Experts of a small language model: 256 experts in each of 10 layers, a variant of Muon for the experts.
Below are experts of layer 2 (counted from 0) of a mixture-of-experts language model. Rows are named router (the router's row for the expert), gate (a neuron's input weights, with its number), up (a neuron's input weights, with its number) and show model dimensions 0-127. Each number is 50 + 10 x the weight over its row's rms, rounded and kept within 0 to 99.
After each expert's rows: "mostly gets" lists some tokens that are sent to it at least half of the time. This comes from a sample of Wikipedia text that the model never trained on.

# expert 113
router:53 60 41 56 40 51 39 53 42 65 43 49 99 41 43 54 55 40 38 52 52 56 50 37 60 44 42 72 48 38 42 38 63 36 40 50 57 40 41 60 45 53 52 44 45 54 50 69 54 52 59 58 36 58 45 66 31 63 54 66 57 45 49 49 32 43 41 48 52 43 53 39 59 39 47 63 64 51 55 52 50 54 48 49 41 32 38 61 40 49 41 52 43 52 40 45 45 57 47 49 49 51 60 61 64 41 47 48 56 54 65 62 54 63 53 65 56 58 44 26 33 49 54 53 53 55 45 54
gate0:45 58 51 53 46 16 50 52 62 52 34 56 53 49 37 50 62 57 35 30 50 39 47 53 56 49 37 49 54 52 57 29 67 58 54 45 65 54 65 58 20 42 50 41 51 53 21 52 44 53 64 46 39 53 64 45 51 73 46 53 50 54 45 31 49 39 48 44 43 61 49 67 37 39 47 37 37 50 62 40 44 62 66 31 62 53 60 48 55 53 67 47 61 49 40 51 62 51 57 44 54 54 63 51 55 47 58 41 38 52 46 40 43 52 41 58 61 51 54 47 54 66 62 49 55 56 58 52
up0:58 31 34 37 60 58 52 54 46 56 39 48 35 52 44 39 36 42 60 41 29 63 52 41 52 64 61 39 41 35 52 52 32 57 42 26 46 40 54 52 63 55 51 61 57 43 73 47 56 47 39 53 45 44 38 59 52 44 58 44 49 50 54 53 56 60 58 76 44 38 56 40 52 52 51 60 49 55 40 54 60 54 40 67 44 49 59 49 37 40 49 57 37 60 57 54 36 49 38 55 35 39 58 54 40 70 46 53 51 54 48 56 59 43 42 50 25 53 44 56 44 30 27 70 58 38 46 59
mostly gets: " a", " an", " or", " per", " en", " ar"

# expert 185
router:54 53 64 48 30 46 61 63 49 45 48 45 48 53 57 43 49 47 42 48 65 49 56 54 51 35 50 57 50 54 59 41 54 41 54 57 46 49 33 52 47 38 49 40 58 48 50 60 52 32 39 64 42 78 48 42 47 51 38 47 75 61 45 66 40 59 57 53 58 23 52 49 49 65 41 63 57 43 57 49 46 67 30 34 31 46 53 57 38 44 54 54 28 50 59 46 48 37 46 52 41 49 60 69 59 46 62 37 65 51 56 53 51 55 48 66 51 51 65 39 48 66 33 40 46 30 50 66
gate0:45 44 52 38 61 62 54 61 45 65 58 37 44 37 51 36 43 57 41 58 43 51 53 62 42 57 69 45 52 47 60 50 56 62 51 49 61 43 45 62 58 51 38 30 42 40 76 63 65 48 40 57 36 62 33 39 35 53 61 50 47 62 45 54 49 36 29 42 46 46 39 39 54 45 45 62 37 32 59 47 50 55 45 22 51 36 44 46 61 67 61 44 47 49 60 69 44 37 53 50 34 46 53 73 47 35 50 39 63 60 57 38 53 43 60 47 48 49 50 61 45 48 47 54 63 35 52 48
up0:59 56 38 58 55 50 43 83 45 40 37 65 54 48 50 53 59 45 46 58 41 36 35 71 41 39 49 45 59 42 50 62 55 52 51 60 40 55 38 39 44 44 51 52 41 51 36 50 36 44 63 42 34 41 53 36 41 58 39 60 57 45 62 56 57 50 57 50 52 57 38 64 72 48 86 50 61 64 58 47 45 43 49 54 51 74 40 33 70 45 51 50 60 40 34 63 67 63 55 57 57 54 47 42 45 57 45 44 46 54 50 53 59 41 37 62 51 60 48 41 57 55 61 55 43 60 60 51
mostly gets: " by", " at", " by:", " directed", " near", " via"

# expert 80
router:52 62 33 56 42 41 63 53 68 59 53 50 52 37 62 77 68 39 34 58 62 47 53 49 55 50 54 49 42 34 32 39 53 53 49 36 54 49 42 49 32 50 63 58 54 48 60 63 48 43 36 63 45 58 41 53 47 48 50 51 72 41 37 65 50 54 44 56 53 37 41 54 47 45 53 57 55 46 71 47 44 55 45 68 33 46 45 50 37 38 53 36 54 68 44 29 47 45 41 72 50 56 31 55 49 53 64 36 46 41 45 62 62 56 50 64 58 70 54 41 41 56 45 52 65 52 55 63
gate0:62 35 42 51 44 57 49 54 59 50 58 40 57 53 57 47 30 44 48 57 45 64 50 55 37 31 50 56 39 52 39 37 56 39 45 49 44 35 58 50 35 39 12 41 56 52 49 52 57 51 48 61 28 63 61 45 41 52 64 70 49 70 42 47 50 55 41 60 51 51 61 40 45 56 47 55 46 44 60 41 64 44 47 41 42 53 57 49 34 43 44 59 58 71 35 63 45 46 39 59 48 60 61 57 46 50 43 41 67 55 64 23 60 49 59 57 64 61 47 56 48 61 48 57 48 60 52 35
up0:50 55 50 63 71 52 37 50 57 51 43 53 44 52 66 46 37 36 49 49 55 50 47 64 54 44 48 47 45 38 63 61 31 50 62 50 58 44 53 58 46 38 38 36 45 35 49 61 50 39 46 61 64 63 46 50 52 50 74 55 48 66 60 65 50 57 37 58 70 61 59 57 68 45 52 79 64 78 38 31 43 48 33 70 53 58 60 48 50 52 47 67 59 52 64 47 42 49 46 43 44 55 38 34 56 46 54 43 64 65 40 57 55 42 52 46 50 42 54 50 49 46 39 45 52 64 47 44
mostly gets: " Anderson", "ry.", " manag", " least", " produce", "ures,"

# expert 236
router:79 50 49 34 48 36 46 70 49 36 53 48 47 36 70 51 68 47 33 53 44 50 46 57 71 40 57 42 53 46 43 55 70 53 47 47 54 46 48 54 33 52 64 59 53 37 71 55 57 39 34 60 42 52 42 51 55 45 49 65 52 69 56 54 57 51 57 55 59 48 41 46 39 62 48 45 64 67 61 52 36 58 40 65 48 53 38 43 40 56 56 51 30 43 53 54 47 37 40 51 44 59 32 61 58 50 61 52 56 34 52 64 60 49 51 67 51 68 56 36 36 53 64 50 49 46 56 61
gate0:55 51 48 47 62 44 44 61 57 45 72 35 49 33 79 58 44 51 42 53 46 68 55 52 68 49 69 29 54 57 59 58 49 39 41 60 47 42 42 42 37 62 48 45 64 31 59 63 47 61 51 61 41 61 44 44 53 49 48 57 42 56 48 35 55 41 51 46 58 54 30 60 47 42 58 58 47 53 61 47 41 38 48 65 46 60 43 48 36 59 50 70 36 38 34 74 61 45 46 62 45 56 38 69 59 51 51 49 46 38 39 48 48 38 59 58 46 37 62 56 50 58 57 53 56 34 47 36
up0:43 55 41 51 53 49 39 47 55 37 32 53 54 58 31 40 37 58 49 55 46 36 53 57 42 44 45 54 58 51 47 40 43 57 43 46 48 66 58 63 53 43 21 66 32 82 26 39 38 36 45 37 58 50 52 48 57 33 64 48 53 45 53 60 34 46 42 53 42 53 67 49 41 50 47 42 59 49 51 56 59 57 45 37 56 51 54 52 57 41 54 52 59 51 59 27 54 56 48 50 49 28 66 43 35 48 41 59 46 49 33 48 49 42 40 41 50 50 46 60 55 50 41 29 46 61 31 66
mostly gets: " Team", " Cup", " Award", " round", " event", " medal"

# expert 172
router:50 55 49 39 51 54 60 67 48 59 66 42 59 47 53 64 55 49 52 44 49 34 47 48 52 41 56 60 53 43 42 56 59 49 56 50 49 38 46 66 42 47 68 43 50 37 59 56 57 52 55 53 39 53 49 75 34 55 60 56 60 49 57 63 51 51 40 61 66 52 56 46 47 71 43 58 53 46 40 43 43 63 45 39 44 43 49 51 44 74 58 42 35 54 61 38 54 44 29 52 40 42 26 60 69 54 52 37 65 35 30 69 62 48 41 48 66 62 45 48 59 71 57 44 40 37 65 35
gate0:46 50 54 63 35 37 48 52 48 38 48 66 67 58 51 52 54 48 35 35 39 44 45 57 58 66 53 44 51 46 47 59 57 63 51 48 63 76 44 54 59 49 42 54 41 72 49 36 67 51 44 41 56 58 58 38 46 36 28 51 44 35 64 33 43 64 44 47 38 38 45 35 56 35 37 44 45 51 46 60 67 44 56 45 56 42 64 55 58 49 43 55 47 36 47 49 62 53 55 43 71 37 75 51 52 50 54 31 48 33 49 46 59 43 49 45 54 80 52 51 50 56 47 37 59 59 53 56
up0:59 51 46 50 65 40 58 59 43 55 46 63 64 50 37 37 48 46 39 52 72 46 56 49 55 63 47 21 57 55 51 49 56 50 51 56 44 54 50 49 44 62 46 50 37 58 49 36 40 49 59 73 34 47 49 28 54 36 62 51 59 50 37 66 49 63 47 46 44 24 37 72 48 30 43 42 40 61 63 48 38 39 43 47 58 45 48 51 45 44 52 60 58 51 47 58 47 64 56 36 55 47 76 59 53 51 61 52 38 37 60 48 46 51 74 63 33 54 59 42 35 44 56 48 52 39 52 47
mostly gets: "R", "-M", "O", "T", "-b", "-H"

# expert 79
router:57 56 53 57 61 45 59 64 44 63 48 41 92 45 46 64 65 42 35 49 54 41 57 54 50 58 62 41 54 43 61 48 62 53 51 58 51 35 52 61 50 54 45 60 60 45 74 50 56 48 46 60 41 48 44 75 37 49 37 69 57 47 45 52 47 54 37 48 53 40 39 54 64 63 42 53 47 66 59 56 44 59 41 56 51 55 28 42 43 45 63 56 36 38 45 37 59 59 43 44 31 57 45 59 73 46 53 41 75 53 56 53 55 42 54 52 62 47 47 47 48 45 59 37 46 38 56 52
gate1:37 47 45 48 55 36 37 67 41 45 56 54 57 48 65 38 59 49 43 42 53 56 46 51 35 30 43 55 63 42 53 44 52 44 46 38 59 50 49 46 36 58 51 36 68 57 50 49 60 34 31 44 35 37 58 40 50 40 34 56 33 61 48 38 43 37 52 44 58 50 46 56 54 43 62 60 51 55 47 64 54 64 56 52 45 66 43 51 43 50 74 71 68 52 52 54 48 60 52 46 55 62 52 65 68 55 45 49 34 30 63 53 46 57 62 42 34 45 37 41 33 52 60 74 58 59 54 38
up1:44 44 43 37 71 36 35 71 60 39 50 48 65 41 57 47 53 46 48 41 57 51 37 65 35 46 52 49 51 35 45 42 35 42 37 34 56 40 56 49 53 66 50 55 59 47 45 68 75 22 56 54 32 42 56 39 39 43 50 43 29 44 42 52 52 50 50 35 63 47 51 61 63 54 47 73 53 54 51 57 55 55 58 59 47 50 47 46 46 53 47 65 57 58 59 54 45 53 44 38 53 68 37 65 59 43 66 43 42 57 61 54 40 48 36 35 36 36 43 54 46 57 47 57 47 40 64 42
mostly gets: " 2", " 4", " 7", " 6", " 3", " 0"

# expert 232
router:68 53 44 50 40 37 54 48 49 53 49 66 62 48 50 37 65 42 41 49 48 50 46 37 49 56 56 60 34 41 44 45 56 39 38 30 56 41 44 65 54 64 44 67 54 53 57 46 37 33 40 44 30 52 48 56 42 39 51 38 51 48 46 57 38 37 54 43 60 49 45 38 51 50 45 38 66 57 50 56 42 58 50 63 42 44 44 51 48 67 51 45 51 65 40 35 51 43 36 60 49 35 59 62 76 65 49 54 66 42 55 42 79 44 50 77 66 64 56 39 55 57 52 46 53 57 61 62
gate0:33 44 54 51 51 43 46 45 68 54 46 72 44 48 55 43 39 43 61 70 72 46 45 54 55 48 46 61 56 33 51 67 38 40 48 51 61 50 55 57 54 55 37 45 41 58 48 43 50 41 49 41 51 63 28 52 55 35 47 47 54 54 45 48 56 56 47 71 41 62 37 69 59 55 44 53 41 45 69 53 52 45 51 46 68 73 31 32 44 49 39 42 37 61 48 76 55 35 58 62 55 39 56 57 55 57 45 53 56 26 45 49 68 65 39 49 53 51 58 43 34 50 50 47 48 58 62 54
up0:42 38 58 49 42 37 31 39 47 42 53 40 40 47 46 55 48 45 34 39 60 60 39 48 42 44 49 41 63 51 54 42 54 60 39 46 40 68 48 61 41 56 58 52 31 50 56 61 62 74 44 51 51 46 41 51 46 59 50 79 24 62 51 38 60 55 49 61 42 55 72 45 43 52 27 48 49 44 56 61 46 52 56 59 75 42 52 54 49 44 37 55 47 38 41 52 59 38 56 58 52 54 54 37 76 40 45 46 43 52 43 52 46 55 61 56 37 52 55 64 57 36 60 29 58 60 56 42
mostly gets: "ism", "ct", " Part", " region", "shire", "°W"

# expert 41
router:50 61 35 54 42 43 61 54 69 60 52 50 50 40 63 76 67 39 34 59 61 47 53 48 56 48 54 47 43 33 35 38 53 52 48 37 53 48 41 49 33 50 61 58 52 46 62 62 47 43 35 63 45 59 42 54 46 50 51 53 72 41 37 65 50 54 43 57 54 38 41 54 49 46 52 55 56 44 69 47 43 58 46 65 32 46 47 50 37 41 52 35 51 67 45 26 48 45 43 73 49 56 30 56 48 53 66 35 37 41 43 61 55 55 49 64 57 72 50 41 39 55 45 51 65 52 55 63
gate0:60 35 49 40 58 52 55 49 55 56 51 39 48 41 55 40 51 54 35 33 62 56 52 68 59 54 38 41 34 32 55 65 60 46 43 36 61 49 50 58 68 52 55 47 41 56 51 39 55 42 51 58 35 46 60 68 48 55 50 68 72 52 55 64 51 44 57 54 54 44 57 60 54 47 44 37 58 36 42 36 46 51 50 43 45 38 55 34 49 60 40 45 65 73 48 53 45 45 38 51 43 43 49 52 44 25 52 52 55 35 25 44 57 47 60 50 29 39 53 43 35 43 56 50 74 45 46 29
up0:61 47 45 35 50 39 63 53 64 35 31 55 66 35 57 54 38 42 50 66 63 36 46 66 52 49 42 43 54 52 45 36 37 43 45 43 35 51 50 42 46 42 33 43 65 61 83 43 57 41 51 49 57 57 39 50 63 42 52 37 47 48 41 52 59 40 50 63 62 41 56 40 65 45 49 35 48 61 41 38 50 46 43 47 65 52 45 56 65 35 50 45 62 38 44 44 33 50 60 33 62 62 53 55 40 54 68 46 61 56 64 50 68 51 39 40 52 65 44 38 49 49 49 50 54 46 32 60
mostly gets: "burg", "-J", " norm", " Rena", " Ba", " Foreign"

# expert 148
router:50 62 33 55 42 43 62 53 68 61 54 51 52 39 63 76 68 39 35 57 61 48 54 51 54 47 54 47 44 32 33 39 52 52 48 38 55 48 42 49 33 50 62 57 53 49 61 62 46 44 35 61 45 58 41 54 47 49 50 52 72 41 38 64 49 54 42 56 54 38 41 54 49 47 54 56 56 46 70 48 43 58 46 66 32 46 47 50 36 40 52 35 53 67 44 29 47 45 44 72 49 56 31 55 48 52 65 36 37 41 44 62 66 56 50 65 56 72 52 40 40 56 46 52 64 53 54 63
gate0:47 54 46 48 65 54 55 51 53 40 49 53 53 46 49 45 51 63 54 52 60 42 54 46 55 51 46 54 66 51 50 44 57 71 43 43 47 39 42 53 51 58 51 43 62 44 63 56 48 40 50 60 53 69 56 53 55 38 42 56 37 42 62 77 48 52 65 44 59 23 60 29 44 48 48 50 64 47 66 48 48 68 57 65 49 58 67 36 40 55 45 59 51 41 49 38 46 58 39 41 33 48 48 56 49 42 64 50 81 32 52 33 66 61 60 55 51 48 36 54 48 30 57 53 56 59 25 38
up0:54 57 64 50 51 40 47 56 56 47 43 46 34 47 58 36 33 45 42 61 52 66 56 62 57 48 48 43 55 71 62 54 43 42 59 71 46 48 65 60 44 46 60 39 58 52 47 58 57 50 30 48 54 27 28 52 31 50 48 38 74 56 38 48 42 59 33 59 47 51 42 43 31 47 27 57 42 58 53 46 31 36 55 47 50 42 43 46 62 60 62 56 58 48 56 59 33 32 42 45 51 42 57 53 68 52 57 69 34 49 47 66 47 71 51 50 51 53 48 55 58 57 54 47 48 45 39 53
mostly gets: " ant", " invas", " an", " Ang", " war", " a"

# expert 239
router:64 64 65 49 38 54 50 50 47 61 56 53 65 44 45 49 51 55 33 50 69 57 40 31 75 36 60 48 30 37 41 50 90 57 49 35 58 52 53 51 38 52 58 40 38 58 49 50 49 39 35 60 52 61 52 81 48 45 60 68 58 53 52 41 47 43 44 54 59 48 46 50 42 62 63 63 60 59 57 63 44 61 52 49 37 51 41 56 49 59 55 69 56 38 41 37 46 48 41 54 32 59 54 47 60 53 46 40 49 46 55 54 54 48 43 70 49 46 44 44 50 52 46 56 46 55 42 39
gate0:41 61 40 54 51 42 59 65 48 59 46 44 60 46 38 55 57 43 40 50 40 36 61 60 52 47 57 52 45 59 31 51 52 66 48 76 70 41 54 39 44 52 65 62 35 28 35 46 38 60 45 53 47 59 61 49 47 61 45 56 39 67 49 53 58 54 48 61 53 67 44 50 49 57 51 55 40 56 57 51 47 28 39 37 38 64 33 38 41 43 50 47 36 39 76 63 35 61 46 48 50 42 56 52 50 59 45 33 57 41 58 63 45 42 34 51 31 51 61 55 50 57 39 53 53 45 35 36
up0:50 57 61 51 43 40 37 55 63 40 31 54 52 64 73 50 51 41 52 38 54 53 46 54 37 47 55 53 52 32 56 50 52 50 28 30 53 47 45 65 59 53 36 47 49 58 63 45 67 38 40 34 59 39 45 54 53 40 48 30 50 46 42 35 59 41 65 40 41 68 65 42 69 45 48 42 49 57 44 45 51 55 57 52 45 43 62 48 68 54 43 31 48 62 55 48 49 49 57 48 36 38 45 30 60 29 22 65 36 47 49 48 46 52 49 45 56 53 40 46 62 47 63 41 66 59 57 53
mostly gets: " was", " were", " is", " are", " has", " be"

# expert 37
router:49 71 56 52 39 34 55 76 49 37 66 49 60 51 60 48 57 52 54 40 71 45 51 62 58 27 53 43 32 56 44 41 55 59 48 46 53 55 41 58 60 49 57 47 57 53 57 66 45 31 38 49 45 51 57 61 54 53 40 54 62 47 25 65 60 45 44 65 58 41 46 51 54 76 50 47 55 43 55 39 40 63 40 55 46 36 44 50 48 43 61 40 53 44 57 34 57 49 47 47 37 48 45 63 48 49 42 45 66 45 58 60 55 47 63 73 67 48 62 36 55 48 56 63 40 28 51 64
gate0:44 39 51 40 37 54 47 37 64 58 43 54 69 51 37 52 71 64 47 54 57 54 57 55 76 54 44 71 48 65 58 42 42 60 53 43 49 47 43 50 50 55 61 43 65 57 64 54 61 39 44 57 53 50 44 47 63 50 63 42 50 44 51 53 39 69 54 48 61 25 51 36 50 46 51 55 43 32 51 57 52 55 41 52 56 49 74 63 53 43 40 53 47 51 60 33 42 39 60 63 47 61 62 37 50 49 54 63 67 31 63 61 48 49 42 56 57 35 47 36 51 58 54 39 41 32 74 61
up0:65 35 48 43 67 53 62 50 38 59 52 55 54 59 43 57 51 30 72 39 40 56 58 53 40 56 65 47 49 60 42 57 58 54 36 49 48 57 44 52 57 75 43 43 47 47 65 46 54 64 35 49 53 21 39 67 47 65 51 59 62 51 37 49 60 34 49 53 42 50 45 52 35 52 56 44 42 44 58 37 49 54 49 43 33 53 55 42 48 53 47 47 60 42 52 49 39 55 53 69 59 57 22 63 69 44 47 59 63 64 39 66 58 58 62 50 62 69 44 65 46 40 46 55 44 45 38 50
mostly gets: " at", " On", " At", " until", "On", " during"

# expert 163
router:51 60 33 57 43 43 63 51 67 60 54 50 54 39 61 75 69 39 37 57 62 48 53 49 54 46 53 44 45 33 33 37 53 56 49 38 54 47 42 50 33 49 62 58 50 48 65 62 48 42 32 61 44 58 41 51 46 48 50 54 72 40 37 63 48 52 44 57 54 37 42 55 49 48 53 56 55 46 72 50 45 57 44 67 33 46 45 49 38 41 52 36 51 68 44 28 48 47 45 72 49 55 31 56 48 53 66 35 35 40 44 60 60 53 48 65 55 71 53 42 40 57 46 52 65 52 56 62
gate1:55 55 73 54 45 58 58 67 48 51 57 45 51 58 37 61 45 47 40 53 56 69 45 50 46 51 50 52 51 53 55 70 69 46 55 50 48 49 22 56 42 40 47 45 55 50 58 59 51 59 62 44 46 43 59 45 52 47 49 42 53 50 71 56 49 38 34 57 41 31 31 51 40 47 58 38 38 49 61 42 41 49 39 49 53 77 37 56 56 49 51 57 57 46 42 55 31 35 54 55 48 56 63 59 44 46 65 60 54 44 46 35 45 66 57 60 69 59 46 33 28 63 56 74 37 41 46 47
up1:42 51 57 54 43 57 51 42 56 48 60 48 38 50 49 55 59 65 51 48 59 52 60 48 40 59 38 68 50 53 42 61 58 35 47 58 62 60 50 59 42 59 60 42 57 66 48 60 43 64 47 40 49 48 53 46 35 54 50 60 44 47 67 66 43 50 40 49 72 56 59 46 67 38 60 24 53 42 67 72 65 52 51 73 62 56 58 74 79 47 41 36 34 43 41 43 64 47 53 46 41 47 42 44 61 53 52 52 33 38 34 54 41 59 64 50 49 53 50 43 34 55 55 43 57 49 47 59
mostly gets: " 2000", " 14", " 1999", " 2001", " 13", " further"

# expert 105
router:72 50 39 43 36 62 53 56 40 43 60 54 53 41 60 42 51 52 36 52 68 65 38 27 45 57 44 43 31 38 52 47 68 44 31 48 45 42 42 51 43 34 50 43 49 63 51 53 42 46 56 50 40 62 61 48 43 56 59 48 52 33 42 59 56 49 37 47 64 50 38 48 62 56 57 36 58 62 61 47 50 61 27 44 40 50 46 57 43 76 51 55 27 46 50 36 49 56 48 49 50 40 44 55 59 61 60 54 68 41 62 48 63 52 41 49 68 52 69 33 55 49 41 41 34 36 52 56
gate0:43 35 56 43 34 44 48 69 51 58 47 41 52 48 56 42 57 55 32 41 60 56 62 60 65 44 55 69 57 50 48 29 61 58 43 55 57 41 45 50 59 71 40 63 54 51 50 46 45 47 54 46 46 49 44 45 31 41 40 26 40 34 42 46 48 67 24 59 48 56 59 35 41 51 67 59 48 50 31 59 62 61 51 40 54 54 68 58 52 66 45 47 48 52 42 52 54 39 40 39 37 62 65 50 43 36 59 53 38 52 44 46 44 49 50 42 26 48 48 39 44 60 59 34 58 57 60 67
up0:46 39 58 24 54 50 46 57 41 59 44 52 50 47 59 36 66 63 30 51 42 56 76 67 54 44 57 50 49 68 54 43 60 47 44 55 57 48 49 57 49 48 51 67 49 51 57 47 41 50 60 48 50 54 39 44 49 33 33 38 47 67 55 45 64 61 24 34 52 68 46 43 37 45 63 55 58 57 43 61 56 50 50 49 60 41 47 41 44 54 53 47 47 50 44 48 61 38 34 59 33 57 65 69 66 43 42 57 35 59 61 51 54 36 54 56 30 43 44 50 47 68 62 44 47 55 68 64
mostly gets: " United", " States", "shire", " York", "ington", "American"

# expert 96
router:49 62 47 62 49 64 53 51 42 54 44 63 61 41 56 48 52 44 50 32 53 56 48 50 62 40 49 49 59 39 41 56 65 57 58 58 70 40 32 72 43 43 57 55 56 63 46 48 67 46 50 56 42 60 50 74 49 40 48 50 49 37 63 64 55 58 33 53 47 55 47 51 55 58 37 63 54 50 50 46 46 60 34 42 65 52 50 49 44 55 60 42 36 57 62 50 62 48 36 67 44 42 46 62 73 62 57 39 64 29 49 55 64 48 38 59 82 65 59 52 55 71 44 52 48 42 44 41
gate0:46 58 52 47 40 39 53 30 33 36 48 36 40 19 45 50 62 50 57 44 52 41 40 50 47 67 59 39 59 59 33 51 49 51 51 53 61 42 53 60 67 63 45 55 67 51 49 40 54 45 48 41 56 37 53 64 70 39 47 25 41 55 67 53 57 47 60 65 47 50 39 35 45 49 45 54 62 52 49 64 45 46 47 54 56 57 38 51 58 63 39 53 44 56 42 49 55 41 37 51 70 61 62 46 49 39 52 21 61 65 43 38 48 50 57 54 58 62 43 42 32 47 52 31 55 47 38 50
up0:49 37 35 60 43 45 43 58 64 52 54 51 62 53 45 63 56 50 60 65 39 71 48 46 29 56 39 61 62 66 65 65 48 38 55 44 36 60 44 42 44 64 74 56 43 39 53 57 44 44 51 49 53 55 51 42 44 40 43 73 42 65 33 58 52 60 56 46 49 62 64 38 55 49 36 53 41 52 46 31 50 46 54 51 39 51 58 52 44 30 40 51 39 38 53 31 46 64 57 32 50 40 41 50 70 50 52 45 37 46 41 65 53 68 48 34 49 51 39 47 57 38 66 54 35 56 46 44
mostly gets: "==C", "==S", "===S", "==D", "==E", "==B"

# expert 142
router:53 54 44 48 43 38 42 50 28 63 48 50 79 37 52 52 49 34 41 29 70 58 52 41 57 46 58 62 53 35 45 41 57 34 49 54 62 45 30 50 42 53 57 42 59 59 54 77 53 45 44 59 34 45 50 62 39 59 52 50 47 36 36 71 32 52 34 43 54 50 42 52 59 45 54 56 67 60 45 58 56 54 42 42 46 27 17 49 50 45 50 48 35 50 48 37 52 47 47 51 48 57 55 53 72 47 54 49 51 44 68 58 51 53 42 52 58 55 57 48 50 53 46 55 43 57 39 61
gate0:50 32 57 36 47 78 53 47 62 53 47 38 40 47 56 57 43 40 50 53 33 56 50 39 42 56 38 44 55 46 45 53 38 48 50 51 50 45 61 55 44 47 26 57 54 47 62 37 47 40 55 34 44 60 62 69 50 30 41 50 43 49 38 51 38 65 57 59 63 38 41 44 55 49 67 37 47 42 45 66 45 63 48 51 33 58 47 69 48 50 41 50 29 58 48 36 63 46 41 46 60 65 51 51 33 42 60 63 47 47 29 37 70 51 61 55 36 49 59 54 56 60 37 34 56 38 57 56
up0:55 60 43 43 55 59 56 53 58 58 42 53 29 51 57 41 63 47 72 62 42 49 41 58 57 71 51 38 45 51 38 58 52 73 62 34 59 41 48 66 48 43 36 59 40 68 74 47 42 53 56 36 54 56 49 59 46 37 32 59 58 44 49 53 43 48 54 40 43 41 51 40 49 44 52 31 50 45 25 60 48 55 39 49 44 44 53 59 44 50 43 67 30 64 68 58 45 45 53 39 41 42 58 64 46 61 36 45 61 59 53 58 56 40 50 47 47 45 42 68 43 27 46 50 41 43 46 66
mostly gets: " a", " A", " an", " An", " American", " British"

# expert 136
router:52 60 35 57 41 43 62 51 68 61 53 50 53 40 64 75 69 40 35 57 61 47 51 49 54 47 53 45 45 33 31 37 53 52 46 40 55 47 42 49 33 51 63 58 51 50 62 61 50 43 34 62 45 58 40 52 49 50 50 51 70 41 39 65 49 52 43 57 55 38 40 54 47 47 54 56 56 44 69 49 45 58 44 66 32 46 45 51 36 40 52 35 53 68 43 28 47 46 42 73 51 56 31 55 48 52 66 37 32 41 44 60 59 55 48 64 56 72 51 40 38 56 47 53 65 52 56 62
gate0:69 57 56 56 34 33 52 27 58 53 57 50 72 41 47 50 58 66 47 46 51 41 49 37 58 52 57 54 35 48 66 56 44 49 59 51 53 40 41 49 52 54 59 41 31 53 44 39 59 37 50 65 63 59 34 50 56 70 50 34 36 67 42 55 43 66 44 66 35 54 60 60 59 49 61 59 37 63 61 65 42 36 63 62 41 36 55 60 45 62 57 48 51 48 49 34 46 43 37 48 43 39 39 29 56 41 42 45 65 53 61 52 48 39 37 48 54 34 48 41 49 45 56 51 53 55 68 54
up0:40 53 60 57 45 35 41 73 57 47 63 42 47 53 51 47 46 58 53 54 41 40 55 62 53 63 46 21 48 50 52 48 63 64 62 50 55 61 40 55 58 62 60 35 53 47 59 46 70 51 43 57 40 43 51 46 62 50 46 34 60 59 68 56 52 76 53 41 38 40 49 60 56 42 50 49 35 53 48 57 42 62 42 44 53 58 53 52 56 57 54 37 48 45 46 48 67 61 71 45 45 47 55 62 55 64 56 50 60 46 39 65 54 48 40 51 54 40 25 49 66 56 66 62 46 51 77 74
mostly gets: "′0", " brand", " 17;", " father,", " York,", " 1–1;"

# expert 21
router:66 55 53 57 59 51 55 64 47 59 49 43 84 44 49 66 68 41 37 46 56 44 56 51 51 54 59 41 50 43 59 45 61 50 52 53 53 34 55 59 49 53 49 59 59 42 74 49 60 46 40 57 41 42 45 75 39 49 43 69 60 45 46 53 46 51 40 46 58 38 38 51 65 72 40 52 44 63 53 54 46 58 38 57 52 57 27 48 44 48 63 53 38 36 42 38 61 58 42 52 30 56 41 57 72 45 52 41 81 53 57 53 56 43 53 53 64 47 47 49 58 45 56 40 51 40 62 54
gate1:47 41 41 43 42 56 55 39 61 42 33 58 50 49 24 42 35 72 44 51 51 53 63 47 59 65 48 75 39 53 62 55 66 45 45 36 35 31 58 50 51 32 48 61 43 70 54 39 54 49 48 42 48 50 55 51 54 46 62 46 63 49 45 49 43 55 43 52 46 40 60 30 46 47 54 36 48 36 44 41 43 54 31 53 64 58 45 38 57 55 60 50 49 45 57 28 46 36 50 61 48 46 50 31 40 25 53 74 48 38 52 49 58 37 48 52 54 40 46 44 60 53 52 34 43 38 60 53
up1:46 62 48 49 48 35 53 51 64 54 62 60 51 42 55 58 61 39 45 53 63 60 57 60 60 45 66 62 61 35 46 43 54 50 44 49 60 56 53 51 54 65 56 48 38 50 34 46 45 52 51 68 54 49 73 47 43 64 44 48 61 36 47 34 24 44 50 32 48 53 61 63 45 43 58 39 63 54 25 55 60 46 41 55 54 49 51 62 54 44 51 50 64 64 62 66 32 70 68 56 50 51 45 45 65 45 55 34 52 64 55 56 39 60 46 32 40 54 50 64 55 40 59 47 70 48 48 30
mostly gets: " 2", " 4", " 7", " 6", " 3", " 5"